config.yaml
n_layer: 10
d_model: 384
n_experts: 16
experts_per_token: 2
d_expert: 304
d_shared_expert: 0
activation: "swiglu"
moe_layers: [2, 3, 4, 5, 6, 7, 8, 9]
router_score: "sigmoid"
normalize_top_k: true
routed_scale: 1.41
balance_loss: 0.0125
balance_bias: false
init_std_router: 0.0123
lr_router: 0.000605
n_head: 12
n_kv_head: 12
head_dim: 32
vocab_size: 32768
norm: "rmsnorm"
norm_place: "pre"
norm_eps: 1e-05
positions: "rope"
rope_base: 10000.0
rope_fraction: 0.5
qk_norm: false
attn_scale: 0.177
tie_embeddings: false
parallel_block: false
init: "trunc"
init_std_qkv: 0.0406
init_std_o: 0.0
init_std_up: 0.0406
init_std_down: 0.0
optimizer: "adamw"
lr: 0.000971
lr_mult_o: 1.3
beta1: 0.95
beta2: 0.95
lr_head: 0.009
grad_clip: 1.0
warmup_steps: 210
schedule: "wsd"
decay_fraction: 0.684
decay_shape: "linear"
final_lr_fraction: 0.0
batch_tokens: 65536
seq_len: 512
doc_mask: true
z_loss: 0.0001
train_tokens: 487100000
steps: 7433
dataset: "wikipedia_en"
Below are experts of layer 2 (counted from 0) of a mixture-of-experts language model. Rows are named router (the router's row for the expert), down (a neuron's output weights, with its number) and show model dimensions 0-127. Each number is 500 + 50 x the weight over its row's rms, rounded and kept within 0 to 999. Numbers have three digits each.
After each expert's rows: "raises" lists some tokens whose logits its average output raises strongly, later layers aside. This comes from a sample of Wikipedia text that the model never trained on.

# expert 5
router:423437492542511518492543564532513523487526455598576425500558516499559557603461505488619470473550551507559563478451580582484423517576479484504527519477479427468403529491402584534486568535539511486516531540489529629498498490537572462620468511426494536620491442533451538614547452518554491518552533480592567435524508431408452513568585506458597484520508442463465479473464520483565488433506
down0:451514522544524528480364496478496716484558522501516542539491557495421425548446467435511455373521425372494488489447499549512503557463412471524473524533519537570459466491503445515537413554552532503501540598484518500429467443531532591650451510522458461481432505479543524610469494506510479460470457559507430418531510465511556491399454509536470485575459546397492464549376478529446555531439
down1:554447560508515479494472517454484553551481584421440517449416490475472390525529523458570485384556527488550468435509532535517534550562526510456422506549529499458519486440529418567535485536462470484500526557533458515519445461492388481506469430532537494470475558486494450668417510465438440606475438504495489461449577578527478581563466494476434459502548462554470413522424471545531564495488
down2:485452497431547445441481454491373519464520547619499568506433497425438472546475431528470593493540471519508358476534454508476531515482492418431448532516545510459485469531546525558516398435535531540538607519512519528572410468487498559540519517573505511377507558535494522382482590493515470591413414463471502500479416553472542452534446542559436422468350495470489452557499455527568526513471
down3:486530516517467421490499554484465392539602649572402526501465520404473640574515485539497510524449590603510443502487503494493521479510473456459443533403464492555487530521480502551422441453463446472483498523489485473578561539482473533440530530510521587531463490413476476597637452644496442568502527481593436541488593547511517449576549535491517500467563407553552503450473527406511554439427
down4:411522567465528471412459505411548559456499430476422539524440464522533420462584504496520565532606480490473484473465477447520481548528540464476469512469551565507506539462520566551592503471540440536448487509443508538457480643466462448528565553494445581460546470472456519295489509492538504477488573494514580460569408495465475481632523382527526446534462519524506540453537412533467537476556
down5:583490394549519483494502482481496501517554479490515538484480510569536499549452548533576462569446628564553528573528521525588486508496502532533530443511567518532516531512483493440510567490495447600455508466486558473555481523437420466393392552508468512614551471385504437563525522467498578458547537433536509510518446533561499487488487579420472531475516507554438475495547472437421531561478
down6:556483476566520480488429525460471612425468510582426465482585516519523462453384504527470445450478511460447465513492498444516508471465452539380469448513483462498502506556550457463396540567531498441577555468447538512487654429496459513452514563571503446401480515475582555562494551486500533471463445498405449494475431519471409530531444544538501518478601518480456424567524477418499484414505
down7:462561509453521612529571551544447562490398484502567480564511555473525497545514558500512461455511457418508505468562472549601439484509539513521467544501488491494541434556562507554444539519462482534412632519540497584574478437486462560480497492533448520504483567474521423560504531484429433555512479542461523468511573535592547533455495571400425518511509400579505458568567479489511510509534
down8:454504526529529499481540478393528532605523492434476578525436558440492486531579530467479507573430496610559586493486482525581542494462484571522578422520558504549466498441541456534558481539421448516448548508488517483511436482481527533534605562455473543516584473534457395378426455515493447346494505573411601543477415557546535487468511480486466501427558547459521531460530578450474547520490
down9:513445590586476488472453557481506465472486524332473530480447488586525495422437458458491479377428552498462517423489469482430500509462521519511417512549432485466467419490605477494523502538569499488488515556487530532516532495517548573511497477515595529472524502521477411766548546466464403536510463354502487448540584550487476508493516433528463462462530481447526413551519534480538487468523
down10:506389473532421547490495535594504473474533584475466495385442399577533487425491528415533546474432464546459458488534404557512510532524563420465456534517331411487440467531500477459575485492591568467563489497569422384534513442462541575492507468507569550503427491523464531530531488493490446547443471504540483552476580568476548432454515498514463483539447451531555522603538472440526558421480
down11:511466528495518515433437589507495467529509546560555484527521419515403365515578448519519550603425575432510490515492492479538429405542437497559456493545501375531522453488446457501526388463425520550384597464489483479566403497559442530487503454532447522532488480566517434472388539534459469463492519568561470517478522595487512442503418461528513501456574514590488605573499533534467456432497
down12:533552533436498462554572422472534453459513612407460489427418454428450458452481555508449441406462486571532482378469565453513553585473492508416433492518435536456557463499508455431486470564618410508519427467527519501495573494532490456415516550546435488467438554489412423656494455497499422557489455517420574426453583489501427514474439464464403474525497444590505469592498428483496467513450
down13:497501525555403419597461419539590478468507603515426453540558514433440450479507494434417542471424431521433475506508578531402518500479515447532423519465397411513477555493493472526516502527552534482440498475545442414456569533430424579508566426495554433412419525518522461737529528473517565507428498489548422525437621493473473486496483458461462480532470502441448473583493415498531482600464
down14:506554523523469437461518454475535663478496503436365544511452455587496496550430499438357509482559500506485543440417491574563526480515419529481576524576439545439540465561493421486500496536585539563502480510565500512545498460472359564596453437548462467384423573526522449577428477546484499520568499496493509523452490511494414539467567477534450538447506471469391450579497357483570471510497
down15:588508503504473595490498557486560489501505432425498516549556542486515540475432504544522559447499610466496424525437480501488417482483465507445475481614534566362546509511457512462587517513448514497412461591444484469441459497505475420527487581583446514429536470449571523588400484579497494497445429491468502476524458473453537629469386486559582586454486513472493480437463570589471456489477
down16:550451407475475609471508499580520508435481553453380443504508466577461504497478444427523461420511469454489441485457465535572429494489462469505476490499475478467500434490497460491535485546488519578481538533435517497509528511495660581448514500450513558530480474484465457672440459533425527422456485447493439572368499522490510539534590437547368524477520539482467432565639422483567431413496
down17:463452495429551549477512531558487493522579520473545550494421556449386450502550516583538484488497439488531459568535617509438523528499449484477537527465481552432496519541547510464530510400583468506558525420497448520587558546524529542449581520521459499543449497532524447678556480529431491479367455521499464532438478556591449468507449531498405630532470490534624397487534354481510514546524
down18:537508451486566478569473455553463530480552502396464537464582420438534530542543576498466494496500529470491526503503574483534590572453481516484561515368376515517623542486529401352433445509623478620476440540460531518481559566515465540498505427432511510488463493440511557448583494548468493571429504605557358514447477558538432413491485486505526483518341470478547531580499471524551494477459
raises: " the", " a", " its"

# expert 8
router:484453499456488550488581532516452543449565535626491562497598496414427579603489495553524527511515550560549555562485616535522425467533477456506433504514491464466413568534551487493522593555492498540532536543447498557553483526444597487570520552534540509512519383547525497594536488499437472578460486503553585496497464456440450494523520477510489547580582422590487412406557550378513477514489
down0:537475533509538551396567577516579511524531455483476567463470365474536504665488508436517485449509516474556554491502467526529517496467546473566554537449476553488495486530523408413502502480549552450587412453468527437544468454476584444502480620492503520497506489449417572539420525499497431450527572469519480470540529503502460565504498436518455557507430480503550587497564580539456498460463
down1:550428499550552473488452504438608579646578498513538549535521404531583473464440440481442450453511518486531530506555413450515532539547533503515498552516416442484605474515472552434482512577510475520547428463558438490458548461537412474515543509462507497552539360525480572484463502499522550540478506533591477588453549513492517475512473434461502510544614463443501462508488536425495437415441
down2:469468489438494505473512427573439421477533589558517508409611511438469512440528505514483563481523531464622487458565521567567480441513524518509513487451536596494471526509514538549418453505472550497505621552513386533540453430441432456517490550480520549481504515457580484487493549553491580561555533490561515510532430386399450495445457538509400462539539586486481493478509535476436541488525
down3:475523468407489476515481495475523533482587429361498516509539578541524467551524512547384477571510525577510407443538533521488476351507370445498529453431596517508451467519529418516558510382369506554573471542458549508502575556456565483452468430519493476527587517463575488494510502465472504483594421446473517524404534413562447539527472489434472514548574607537438525516456571551548476506515
down4:437457538521559503464526490485527590480494577478392503583521462522505495463598458472526410523545447507437500516509595576583629531478457540508503479476490564533471546527481493539455486537488465373488564380438441590475427489505467416395455509513454487635587585508488504552436477582446465466472564452448508477515558542502506518450462527411579449476513521507546520482509498436525456496532
down5:474492455502562483493452521584499542545587440527416487536449506514501523454558483493591430512474474476449502611544531454439545538460506528573555471455477553446463475540612517456525479440515557524492369455404484451540527534525555511445467514481495590514441502460440473421525546520486457566479578470456468498576548515505449480486574502484477514469458556486530584502501561553512509465475
down6:477448505520449533465467486501515526446444475422397529500473473603438549413528549416533533464583469473470485520517440475520556492447411523560523442552493474467423464453549489472442473487516590480396597447438473571483479504535466481517509444559431546527451488498547428441455381477489449462496567506526599496573519529516413439415547578489449489559385475528472490584529450548494506555493
down7:512440545442525550463522481456511574474461480452399609526450521458544403564512500502395419500516544491543459452496516479514477448430467493449573522440530527518533540426585439429511476537497451404499484527467470488572442505484451587520471533429488501360384524416426436408497545490447542480492457442483535487533426493476486543457429421543362397440490494446452555507528488571561490505443
down8:416555547510445483560479494497470479536480534549524471459568517483515541496521438543534458508483497469539552623512473523520511557532442567449500430547533503490471455527487534521529491557528501598614524411598536502451436551592490537443453443456532463532509461457607435313505528540492426474474514438499564473560366463541614483493500497445537457505464529538522556425473562509378498480535
down9:513568600605522529452601504492505523618472548492545508474510371513498435485532466424485430547463415512527413596618496479505440459602421494491523491519507528414592508518505503526442503560549517473471472430509533430518492434528451451463460471488531519504522461396518509523473482505567487442504496482511438501500465597456470518479523420485437545443521524545492515486426566564560508550512
down10:537495489488438440472551547585376544573382507490444541375535535546519567484467489436575497607580505495444544507564551509487547528578543529475445506574483488457528490590496535574505528562575460506519475409418472584432443421462448551482464418537555585448467557486509476427485484481447443487385527454497527437515468512500545438418451496499451475527461473459530498482484512523510513506467
down11:483532514552499486593521498445412479555489568508424483579421671613583465575519528484536506598504546507498562535553525513538562515540543556494426479498477613607501547518491464509486492539520462457583565486532489519534473566530507529542538499480492442563412574501470551287613497462445441448533467573562456548548358465541502606524508464521538453524456466557477546501516654464518499450543
down12:506491492477488455595453470488523541539519469385457462468514468492553494506576490452511466423576381470575565501519474516455525541483412618554532453571542480448505488496569537591494480474474480543504467489429565474513474540426466528549525599449423590504529558437626543509533438549528566523444377539486417538475502524505564476448433476572479604460572551493462521455528516454523517462481
down13:414569535505456524505460497473430481492599505474498479588506416448541473496506457506576569577459539581509495457461502490407535483459503452528404519408537531510479481506611486507442527421462525464416436504590587467579551525424565479491585544479486434587561532519534443433498527528479606550487488520452456484513477519519499560559566514484520603509526570521466545452480549469554498502513
down14:472511512426615511488498512450477487451492558492534465554521473549532493617527538569524541529516498539448496442542518452479532432530374586514494466488540532489488469518525448550496568581450559490409496450627537499491515567446534573521459486497456585563557403528565484720591468456491501526482466413533514523498426498529479512514482518516502426453608500554471446467527582512543556433521
down15:490525442481456511596512466543502500564547514523496460490530504613507562374499547550517422508481485526550453571524579504528475581569449464484513451544537597451522528452551517505455488567474519498525514527620535557449462612406470587477473486404532432498576537518566518321503531527575579487499468451504521473502501512469587518433532449537549496577458531513567478515430512474577423516559
down16:544580566463455562483550526563485537541488398539548569477495488509522555530479555467523527519468520508539459529560556481498506549502528421461431426525479486533461529507460494464569527511560488470497525474504493415504559470426582506578476449498486508469468486438463464568415490454451600535480482461476490544546432430508555475516567421522504469533529484472490520479466554482502423417461
down17:392538482578463488512583588483472458501426469540537408589480494545436387506532542461468506451469499435544452442461599547551496478508495515553530433547508483460538478532469372532525508525439481517503524470620471492511479480565569554415588589378406523531563519520404505532449444508552598514574453587473508493453523544552437515538533516435545437562589509493535540435559511501569481494586
down18:484554523450513504480554447506435580492447454521586508454487456458484422547417406483481541532563519464470600463476537492472538476488455576352505532467461448475528485469470591500556568553540521516542466544456511520512493546499538503595522462420526497481475430496436420523470556468416517490559550428452493550480429513536492481497514503382396491481456463441470321545571432501529419570498
raises: " ====", "2", "\n", "]"

# expert 1
router:474429433515508554457566522448445459500522510568544458483537501473494502564507510500519487408464354546575518540422481563580466578522548514464538498541543520548478475526458462565514496555509501515485530511462551541558478463507449478610450525538466557553441441506476543681505454439481459456490431544552477509597605521443531519577502477545499509446477497541489381481395533428521531591559
down0:534487502476496543474451532425483570496509544410504594560617591511526497532545549499518486581462461511399467509533524517414460517508504580495518521481506546481470458529530414568490527440575554456525487458480444459529626547480572560395465477484476384465449388501481550371617533487498516517483442558485459456549547462541525540469518483485464455461595474504395573554539501448490522435531
down1:530464488513458583412479537448488541529436509504510423521484498590504491477486597497522534541500397537523484526484479526540552559627627562495616495572478597433490459500534488575491515541522520494512560540447488531512564429470482542450530469500487536414550448483532535564426481448547455430484497532404583555516449440434489522521514436570496459517467502490481492478374548423570525440564
down2:464427589500519526456548436504550447577571516517455517575581568550529493562477501590509463423402538465452442497558438562549513533499556559540439536625554513500550465530450514552624485436527518418519462478532522508482445496469445500535478497476464551516485498384484488585491505452485510498442481491420513426546465483513471437514462416517519456466496487489470493477516468502454521486475
down3:531545560497513440464493476511545484464495440541434429472513529487549548447465499536573500547487558479469551528481466484483459469577557542500468515534516585506610520492468516529445485482462517428496452455462432442572530482452550525469547383534545594538469531556581565420470620399489507462506517461500422601626521504570632530481520505505460446550473548419376396507537402501438471467510
down4:540486492534499443465568511515464583427468578559462593551418479504602532486439468541499528434469572577474540475530541490477490566468454546419425448532582553538524469498546522464524509375522523431435472497511534523543483544484597438525499471474433479428542409470495451685492516499530515489538491527528550453407558528462461438499474539498439451484470461406461433487647432540445540490516
down5:553447456539509447542482489453470504555526560480555582560547518485404558504541485499458507598469553496473434538531508520571493476588462469413461485565514602459481494515549491492437564499533502484496563466513526499580580455533570472356418475510396523488468471501513527503497485470568404534468413510473460627540540497480389441538481597474520518518570538427570519421458522498453424420550
down6:517475489509461642469578429403558544434500557425575542503505396466444474602444408462481461434544637480532490573507534434464594449514424483549645453515458440496553533466569519498563539596500516525525526506570497481551549517576503407528512553501481387474416574474476485710547505515493489546433436464513505548494503561583480570513621451494465446514451510545532488511550479475508384529463
down7:560471449623543488525502467436503486510471410498460398496539463471471492428554466482509588506512474444576547464413484457511577464457442553406409459480463548474514463449521463393464514495501563490438507549400559542540465496522555499546532464537523507549475469372419435550479504529464460526413429461481492541469493480512485452450379593526441523573503532441529371439494581444553463489419
down8:443488529492518499384503454535541473443528542400475433508487621528522570562489507522477535532580566536541612536426629544636517478460583557468614530522527404437495540542506456505515464547492485504493503600437496478563557602461500505515450416510481488430544428417494439480472486400543469535490523539486411428461460417481458585548619444492475477533555465549517444528574441445508548510518
down9:517561540478599407605488547439479527448443554469517511381507574469418503398501555545466444492455487544522443581465420445402439478517497480475524491518636515551514551495515476494471596562577568435564508500492472475510464432540459471528495542577468508555453539513533551327434591579421474466506567492435494477610498484569512420456538535528457540495507484430484561487453526603558510442515
down10:573476484510611607479422521433500542543448391454564465526433460538490572539524539520519391393455611437529525429502458542494471540507578547494567396456506421581518513541482521518485539516505559522510395544566454571581414455460511437567464486429465449462539417496459473480546514522585451557556523557475498510475426489466515504543464479469476497552421488333562480537393392479472529388468
down11:476485449449547467494502526556514500561485533494509515489591512504403448538521512396558538512484406511482533561506520455510496537565490492644569506498489551456509484510493503484552463487510563574464522500489527467524581443538566471446552488482382475566474418584543388495427516541520506359435470488558456528518465456507432479466460591543467407449553505447491561528370496469426548480523
down12:580526477490502412551433467519494514579506480428528536489478488522542550454502605561510492535543508552515469520457468662517469529493545507570477497485498464473508403516483491563433529500498540516473507516498485508468478486446495419460456554454577495465454377434574529488540528558454613571379495500419514466518531532476474571517543481529470462414558474526464561551406485493476584563452
down13:531503466484431431528517511612475473529471595502527452505438472537495505506491528439487496569498605479441467538605520494582470518408442418519527482491455451445461512521559520519491540460489436475452561431507526508500446362437504600553517449425514594404472550521447468586541521564524527448444521400449519478475485516575395492558557495499505469517511458505430499555556506511548438492393
down14:419535504437468481510490504450468480409430563520446459503468501496539485611606423485512465506441553432521435478425541507526571502495499469462508474516555505523441461489527505450436534485491525480502436472544420555602522515510554518465502466509512498454443427404427423662529422501373485562367522512455477446497525582545529541588579470485428419515406517506501502537567404542572442547445
down15:478481580431467509443463584465411507476503575530487412494464578476553461515504392492544567531442453496556511570507415558499572381406507535591449549506470521440470417516524471537494505524367554504426559532436469445540497488458482500525516475474488564509502530545503499576484575491490525509544375495423438471506498430482405465457354515532447493507522524479456504552511512425504461486448
down16:480509523589303531555502537570508524539495480527481483481501479564535487521549469407571646536508483507459568491504536663554577545487456586494519523472475568486607442467474479477626486423544454471516523549543418471526401507422515552429423472453506538456556555480503508521511489441501506468521545472508597433455484448473533538527487510411563462535453517487494595531566495485463474577411
down17:444593443623494480387496500570529571434540443527545495491503583484521573447473566425486437595480441483465435412492485472493580509511458600509471511519520463452482496559442538586524538421443481508525511500490494511598445534482526571425469458515490477494590504517468494503483569567468419519481487507398494560432476468552414497559421429446573583567451529371474419465494557519495528470456
down18:484496535489468423538513531503442522453532535525510533578528468565401544559514400451490488404536560568422503532412538478529549521569511465524535450466428562508455482462514485526479462507573492440502521409521518506549494470430537446465547466510502457445429441543495592485499493486466463535564498504537578468530456422537467523602572463362586440545500491533541548592534458531519511578407
raises: "-", "|", "R", "P", "\n", "N"

# expert 13
router:428507470506524521558545520432496540496543541545498512525598515449483610581547542548501526434512501576582528421452533466445456580527449410497467432498486469529436554590507544541476548542628547539549505553439538535506472468464466505632536565547520616522486420509475544583498500500485445521506396549505505494507561486346444497473563489515468522549498475585461380435581542460528547484498
down0:567509527498444411559447590523499437448554442484454514556454480552433493482495368495517538561531468420479390533446563537456424462524394568527560582500522477461441501414492451523535450492466481481434506499499573454553514521451462547425477544491378535541534526464478566512536552504574504517488579472432575500453509519504385452538544584539516534430515562501343584520484507524522545509516
down1:521510420507488511482509435434444514489428535471455538564476449496520450528563481515517490579425444560487424512516567567467543508577506576504571477544450552499506503648610412476452443412504556496520549421591533574462549454467424533456502485440477607507518521537493572478511525635494524434506400506555490541579492442536511416648444511492558513454471450422495619505512500544570476446477
down2:533535485461448545528484495450487521579501512458475439503470457533502542520496524554540565500414436442503536491520431470468441553468589497488513423547459433476517479524526564466558445523577550559540420441438573550506505569559455480517491456564483469394501551512523611487488490578548547485473557472432383406473502448504485465517483564494497560535566537537498491476406534427523523427569
down3:573458439563457554502492517498543446587538467482505463449565463452542497539374538509493569386411573530481441483552470494449487477603587449555491557501479479596450484519514529485466490517479436471458425512541412556487430500480439506500524434519560450451506476505562573504426413441368568507530469348506495588451525475595511553537539537523509394488506479515472543505401538525368540507466
down4:575505496460517392477462507540507488557444566551532478489579438568468414442556516467532515518515545562490490482527467596572534495524438504502548418589494482604548539504497471484454464527512560540493423524553556513501518576482493463561483502515505346526517516483525525537412444514563526314372429500473387497497459496526528505614523555491518502495481502478506437542590543499540498488536
down5:403533551469569519567497481510435494511511500439404478492530484570551571508492454445490479456468480468461439584382469545562461483471606503471504578543497489502447470424472521556428470611433535497388482534450491527425490487421406402499380446510483469483547472487439426453479486446555514548527544576523556447543536548514529504507545520565553546617508527435503478502504532520485551593515
down6:499480646548501446517437454549452560391431494569499472515531520425471546466450419511587482485413437422459463448471478553610499609543543472445471431451503529495420454568534501464396416503464556569504543466596474579626518503541509457452524449495472470481477431442577509598567609490419508488496473450575438476538509502553528501475588572490475443491497502491557496490472597439476449469442
down7:507479549593466473428496462566511523449441555520521549436422528531525470421479481559491437437438577438521433520441445477487507515414565536472570492483513382564535515551478436524552501528522462514551483541545492432524512444531525519441416561421524538482425485514505534401510563492505509622477528506462515419569480526519554494530480454462510536420457451456556474498542514523590599445533
down8:467495442522551546403476479473563554440468408471579469508519542494449571488507439500478473455529491498452504490457413511486466504474478532551584559484532579518520413491503475414471429357503528535445488559451514552502504479473604496537524581428553503494490526469538567400535537514512457532546507615487426378430425584525484537498480519368505557426584560496491523554466536452414470525550
down9:537464448546431586558509508441552573487528473521496408549482477524498470587515512470567546571531492514548480461448472481447448508515468469539445503492513483548502476472514498476571501592394459488469590543599508443543470587487472504431466569463437531592535538473599487613477571592443500491529447480473560574504529634395476492470473519437583522483430536563478494464453495487556532469493
down10:507477557494499397404491468458529637545502582494453508472421445586538516547388571453511544470417522436476567450500462521441490475499513428496459531577582490495537392498436469426449451447444417595559518542544480503481532508457538516438600520537545494467535456543556534500478455444529523516543524556498497567518520449513535571494435454559453493476542606566452476491546482436462548626521
down11:495546492498550403502494484460479495551490574644597452462405505509393478488464520474426500463480518445505480484540486462497501557571491478494551512531447495484496534528517508418484420462571577428465467503504543381475508488471528600553455558473492447477617518484523404496455501569573531467567525544579410452452472555542467494446430498444491506493436555444488492515504477503448500422501
down12:436562488457483443455521459485482562452479466463470518482496458503450532419442424497496439552518496632508547447532495535453557562493439444491507519475466405526398457500506579527509502582510451483478527417551505490495465506524426519501439446513486506463459511543543456383535441476528566471561501498530484513482493501455359373443533520436515444515499490559559525522533409566443525401455
down13:511510445513465445375478554560481532575528490543548490534536500488447423419533506510504564492490422562503503533429451538535469500482512518479533528472555539549455508504467448533473470518423489537510554513525531563442481525437495517540479529488443467504563531529531490307449431397474460482529479562433506492533550443568480461407453520445607466530554576563527410512448434503469543471530
down14:397483538538521464496551515410564522466474477560522562482557452443521518548512596545532513484545568561490546583426442510452495582447532495472503454489540532489482558513415510473498488466476430490470587534475599475476508439436518550417457520538464534617534463537430502519498527485470430505559493455436498381432396486474482521442563428519514617571540495474483506499557527531562471532438
down15:525501562400523561536437568454527521419466466531508489561494505537597468508563430525533637514541500538553468546525542501456507470500456609477560470414520585438547529511507496527444521594516580436529519454586500564488468411491529536485457453465351562433592490545443477493562457473457557378453430554451522580460531501539465561540557393540437447499399435491542486512585603548492452467463
down16:524412529481506489474568462596423444564512470603450513472408477480477406518418526540547494481543438509490591516459538509572522616535477517469488495473550486348516484517491489487523489520540524516612592511525475478522414404496559526519537426466561470504402457551470446510420472517543471498491443561429476503563450512511501430582559393459484536481471619552543392499539497354550505401527
down17:504502523478433545450481553444494548492557501490502534507487483534493431520509450544515531519550571443519495481386505578550537440520414487452519444568461533524530572536537473507554438486393553538405506538540521493511450482478549433596484495496453562515546449466529550564430443580580541512501517556445584556467414439460446518478447519517511531410479555494463432541589510545467465573467
down18:488473492592410541584458466500469498458524541611564473527533529390498441533389449488497394443548596459577483501468489531512530405481523561538506472516479472550398482496440502463497485519506418528420457471530547541498446406452558508554572461484446460554547575508542517636492434482553508463535437557572476590514526519474509355519513433616485465533480497489503446563530478431495485475496
raises: "2", "8", "7", "1", "9", "3"

# expert 11
router:515474399500510497530584540484417576400580497444508437502542534492427499528510511502525530447536434530555529524459420456461455561550424469514530512507470496482418600516541471448430545562603507533575453496449442637507460510434526501582465569433457421490478431526499465559520480513504519544522475528568431422445454540442482522527512465464461590517444419475443476471456532427539556480462
down0:570550595475431516608427536523492433521510545541466570494467527413429513480499538660522497480517486548491492527491541416461433459397470492507466456431536519609507490466510593465485540488489442497453470586464536492522572404485548495596446533570470603523514478555453513451552514532565472594469415481468530501486507436527513442480572457531425518556511510507426464473444569495496497459549
down1:455515561531497530502528441480505472593485439492466518584479562550515457548584512420497567592504537500524449430509543472457465446450567555533536475478528428425446483598455588578450603417486522515481457550464571546504560528505522382545444469444467537570459547533498526463455502459499471552462454454451536534573554451431505496468485551507572499585613482630472496414511543369532481507579
down2:491475548464536494509538503443454491504551456534491431483604515427574504495510471433407482470504528605494494426490517490492498520556542547474488459500569522502533473521519526468550639551525530499431516525484518431470562423517488469584588519463530520548455578496520504520543445531508508551511406592525422469509510465509442521517485498540454435631521552492520503389517469464485494296560
down3:442532541483487471548439493442485520577531453438525503562467456458441547499474510475526473660527427419585567540562501482499470586524478516456532488568525472538519562503561515473493453524419495579559458545529527448490528474519417333503483497414515481481502433611541463465404446571442454541534548481510495402528451530499498548495479653450526469397500618555528522482424414549449452495500
down4:604563356460511475460532582538538483574543573546454496530504500606558527544458521429575517459538464481501437561600487537546437556585548535529514484536527515457509451469520569492488500547447573450501418510531610510541437503457460516531494503558526471605553527491506534524543505492520525421514493521468488613469537416477509459475418495579552477560542514528428514581421597532525553539466
down5:514514516495509510454454594538539449509502484437434464434493498600541427484496445431536566491515444485484464508452575525544474454517478449392513494527514479459539498488510561501499469548435435522520460556494485499498508539494551493565371383561494507390560491492463448513418555434446476392529487511574496455457436501518512480496456527558502554511503527544468555496489625486476481566537
down6:496495577426488602523579568573493619465502521545525456495532482491522524548470445471471472535520468448598458515594444564548494506467549482494566476543485506403510525573435422499472474484521513492473557520531543570493462494483659443493578555504435468484592455470565469597457437447467514455571507584580547537620477547510591475488545539498439478495488524487496440510514547545480526499492
down7:567560495583569540495563575513558467443476475541496511539577476529504413463483523508529479448445487528480446443500516494446388552531459520583408432534519376631506389526503545545484624459520521493362526483448483465593525454535506462555479472585513453599575508494493538476491488497464500474553493480502501481504560407488494451555497490476530512531489475478444443462571579504476511460496
down8:551508501452453506561519561495442503523481385504426452509398503545518465574541545474618415507559514441516513483551436550458516529418500417493483567504443404471451538515559513544498498478607563584521393547442541505558569472514456438495489513531517485422480525568460535593507497455484449545534481372506539470501510592399595525490623521481513435515498520532460488512530447556494608498579
down9:502473473479388431451506432570462457501450455478510498565417427489455417497441513462499482468417411466591558518512433517450508500466463500536497494470451373501560570521556404497457466481519473581532436538537501491462454585549467494445451496468498499487471397523470504529459489474455473470495607486443451443534556584501516476438444517420487473500462438512472468562489538581499483560498
down10:559493535497443458450485433596497481441510528561508533554564471403393527435538507415515528507562444528496575544520559389533475597477465468559490495462528536526492490476597546470485390598593428531464441561479548483443476423461555440595466463554555449477440453489597498479492516455455472495415469502443502522460570540453549557424552542583429497500532499472542391508464556538469507529531
down11:520516520525515463441468513473515477573516540489496509518650554498538642446546573456485510560571518574491482503499491440417489476540516537571503569575599545457572514472442582532522427482549478494494621421548523495549464436495496504528477503561556542529534523502513565402546516493486474445507554549503398446513494506504448466439448426485512607461520491477453444499466521497545473501443
down12:475586582438472412455525467524444471545482565499478419540492467463453519550515496563473467572427440515603407641458483521407501476458509473585519510409498498509475465471494500542532552439525470475491449375542511515390495586545554577461470508377565456572524484439547387506470504534438553529504509507474440451459528464504442546495522489496450661454452506483413493501459522493482469500410
down13:548544468548435494525523454557461443553503598432482423493550553526548526560534535504549517488491473524498529451533437490517521540496463465602418588499443524522488508500464535479526491514555430490573514457436542540458519516553529518520413505488513547445497613528503587467445534465593449470528433503513417437521479514477526516543494483517438519565488494405483509464444518412472522550523
down14:444577511477520494525499391481431510450517481452456415581567459524478494609516542591382478467387469466562452546476514564474477426632491475567507506471453479474490554489557424478486469543470434438536448456481431497435532590548509581519537453454545497530590531410472465592443464442514442474566562453542502463572531553547460485487532512413531502437485490522511572550473416508443521462480
down15:539570436434461404366512523430435509534518582574456516484520514541463566598460581402501469538492545552456439410544395457485399428564558544494463529486431456461441513490400495530500484477522598460555489533509515522486486440475520489522508509580518552454584454531479587497503575526622389437584507467517410513539463553591538530493517482561496459487510504506511470453465568495514468477522
down16:484393544485466551446387506439517496526524565576484543595494524501487505470457564384522428433509476621423568467563526529489518548453507526525498493557614501402532446406471520467486490481552418548531525484472557489551440433488474544505528477506526436527501441538546567457563510605516449419568514574435348551493462447584500529413491384568572515521469494536463439431401430352556429527581
down17:512559498486505434467449495484555507556572506532505586490462538536527518535482546463544452528557496457433550470534527527474522436483485516519583456504499509555483520510488503485509420445465490620506457604512543471529462479514482429486519396486465483400551467533481426549476532482422579446443581534418525515460517564525491569508558518430509526474459536432534517501500461547454391578513
down18:409524570394487479530494504515555495473421542525493506470509539485543525501575515548579505498628427548435466424486506539478519495530561510421480405497574539479553370488540577509531507508445464541543471447446543511459487507420485466487484443575505509501570588573570489476464494548402530451464497570475519494451464473436573460427449479523534541455512509505464441561474489475490515514480
raises: "0", "5", "6", "8", "7", "9"